config.toml
d_model = 128
n_experts = 128
d_shared_expert = 0
router_score = "sigmoid"
lr_router = 0.00098
vocab_size = 8192
seq_len = 256
steps = 4945
Below are experts of layer 8 (counted from 0) of a mixture-of-experts language model. Rows are named router (the router's row for the expert), up (a neuron's input weights, with its number), down (a neuron's output weights, with its number) and show model dimensions 0-127. Each number is 500 + 50 x the weight over its row's rms, rounded and kept within 0 to 999. Numbers have three digits each.
Before each expert's rows: a language model's description of what the expert responds to; "raises" lists some tokens whose logits its average output raises strongly, later layers aside. This comes from a sample of Wikipedia text that the model never trained on.

# expert 12
Pipe characters and separator rows in markdown tables, such as election results, sports scores and filmographies.
raises: "”", "\n", " —"
router:540467464544452485415476453514479409495393581535553558413497535484575471427501546494492526613486511505486421476489368465517518546519502543585477487443510469524483537513520537479477484518425601482595424487527623497526470476517496401397475612462460485451488501468492488463475530539490536554543617467465554505558477523575556478534441424484517425521438397520475484502476560546576505554525
up1:501522473437391496478479551388486570466550452466466510587537505475372419428528447510483468429547486424532532504471612515520511484484447518518494547548478414527536511519514441432465529438588515553513563582520478455556521505415436628492488515473536554531545467545599487497527561571518529541514446404561598551522623449513444501521525495513380534503468491501540488498430483501506461462483
down1:419453488520434470325493515497439527453457498490526466502523506493515553520439533534457476549495457470487461539479431494528486526419553530626534561465425428457455481619561606410469478434522486406473486473498579561476562506474491415514464572544468487502477550492497459479494470435415482454562509528527437546526456567559533549505479631522484528505549416513445448539531602482589466518507

# expert 58
Capitalized words continuing a name, title or event after another capitalized word, mostly in tables and infoboxes, such as New (Zealand), Race, Miller.
raises: " UTC", " listing", "Location", "Incumbent", "www", " climate"
router:509592412559516554501463420469566471513479596510529421460564523508533440569549515538555519515452522539459507493532532586541554485475460478504505452488507549509561544456444536546570484578488518547519413486523567491461428470447541517455468562436491457429570542382459495483377580556478483499613548452469598539627543455447523602495521435535533483491446447477514561431482498552460545538463
up0:529576451535544484502463471518448506504413568526532424492493472455440454497490443518507527536574558576498438544467448541496593509501435449437494438494539473454477558584453521500622458515516557491498410488491552487495471539560454600429546517502518483518455551396392504489502459537475546512589541565418501494561545536381448570614571447515472555424543528517553599464430572478475503511458
down0:555552470374544500508381636461501493550481501504460481436504533485486547365339406500451431509513472606497468437569408508488522535481440499473483491504506508485458467560511494465505421472478594533496495466458517555537475543410447553497445529475515528471483502421411567561487554498481547567451513555501441452530472472467532418548483447411576475443515507476518543464489568514574540526490

# expert 26
Single letters, digits and short fragments inside foreign names, taxon names, table scores and transliterations, such as Cas-as-ia, Moose Ja-w.
raises: "towards", "rated", "regarded"
router:550544525617474398459448399544479437488433570494527434451541518567524391487481523489466600559480549521392473494469491485524504457446518531529480529432509463499534577455428489589501464505460506504548455546497507494494418385428546490417536581563534511445564475461490494491433504626486518525610512467435574539561520556456565565429499407569513488516476483463531493493478560557505484518449
up0:524499454556463434478487586469487473427486560497579467443541554534552549455503488494465445555522552475512446497548501508460563489478416497515501540398405459473555456489590507553436392450457504444539410403477570530538500517504462526433459540426403433464499629440492541504427508524555479532507631474532524527497516545478501620437485432510448433474426504484504501406489569560485523546447
down0:414543494419601615514501468495419493649500539459521440512490521430597407584522469551597481492478507464458419505536527540482474469495506504511480509537512509471456555538456556525503473470573538487487385499457536514455487442543510447517483538422463468611484521570471465494478486525518446555506562444525551441533390514513539476517602387483438498606578487502510498495510468576454407471522

# expert 46
First words of proper names, such as common given names and descriptive words starting place or institution names: John, William, Red, White, General.
raises: " Apps", "aged", " medalist", "erie"
router:530548557502474510580453521495519432401481498431569498436471606546561501477505503526436556577437490539413498492473459579520468501435482542566433527438515517427571624442504498496527483498515441478568441435541561460507487474415499448450461486478490445441631538418520542551463505562461484474517596497425549571559503486504486573475466393567549423460425474524470530429455553569482488542474
up0:531491512492523506479441400657539522470524466549600431401439491563521449489549516533473569525487509415455427437516471539490465477513542472477503449514524389504487508459497443565387528409525461565548484480390471498475486402566485511456465477412560452496555493408419482512467527498431487490516459490522598471428518582603520483463461495411468464493526478548463544457577539507491424488458
down0:435490491524530615531462464494458469506389482548405468399483490471445485463505539454554527578486424537455458443524547440599484540581527521499492449482402496572438539529544511479519451566508538526475588520485575470480519524492550528506499463569440442448465488609529480524483584476519449453577548545555443593461502521525484443456446483536435552468400469494479591473519368495392482442522

# expert 1
Punctuation that opens or links a unit in tables, lists and scores, like ( before a parenthetical, opening " in song lists, – in 2–0, / in 8/10.
raises: "second", "Season", "Ro", "year", "Car", "Ma"
router:614547493545455474466473455413482406531444597512551502443588452510502523497528537431530506485421538596481465521514501556492579560471406460488515465431448528500537464464512587609528461458511521476560457411408492510495477455469521480468415567490380559465553528542480577504509476601568571468518536503467510513553445513462489576527449386465556442508522509438491539443400493540525513520426
up1:521505636413475557567455406535444437522514516426481457437461498596484419585554446568470541471451494466430495500514463542525522509450500548498495451403390475558405497423511505444459540526521494495543528513508633513552546449553479519452506404589407515543422480487479476487470564417542602480482548547471465580488492439437461447486541461487467556494493428527549560539452508500515512534464
down1:508463445612533416483464535341532510558479432488539478534429477523461516527492534495507534474468547491490489497566553545482507495577403535588570492515432464426488478486503531569506564423473475468507469444549494477420483503507549511535412584448508613499501498512403520477582411517537560465478436581462510554435536547480500477568479539388554477537570542576430532481462504487621449563498

# expert 62
Final pieces of place and surnames like -ton, -land, -ville, -sburg, -son, -ović, -ford, as in Midlands, Buford.
raises: "mp", "ctor", " Register", " effect"
router:466541456614532514581463444537524423428438536497515463498591542537475453544519527423438511553449499476522444534545482579526583521438460510537503450451422587516535485477476438488485470529540462527549440485514602482542480468413450432463531553499448498521519603425460530469448536529516553466491631506451552400553582486519571594485526388547493477568465486419498528500443489577522590533481
up0:512507552545408515573395453514538438496398577549431396542517547488546447551544506469481509579415517596429495469474488575565553501429489513594550457555483522515493559456470497530555454580482447398586450534464581491486467508467461466502513480558509541494470521423453554490505532474454482471632513466456549439525451542466506547508602452504513567460357542483501555447528467508447514498494
down0:487449411391488561473548625418507546416610393471654598488502475446469557495478532495450474442478487434538479501534587438436481481485491373467495563503460492533415497495512510513414469495464505552476538495540541499524560503601495528539469560427492421420471480473514490582481545423525529515444502460484499495486452503532516512501482407445473463478519530529504460532516518423489478563384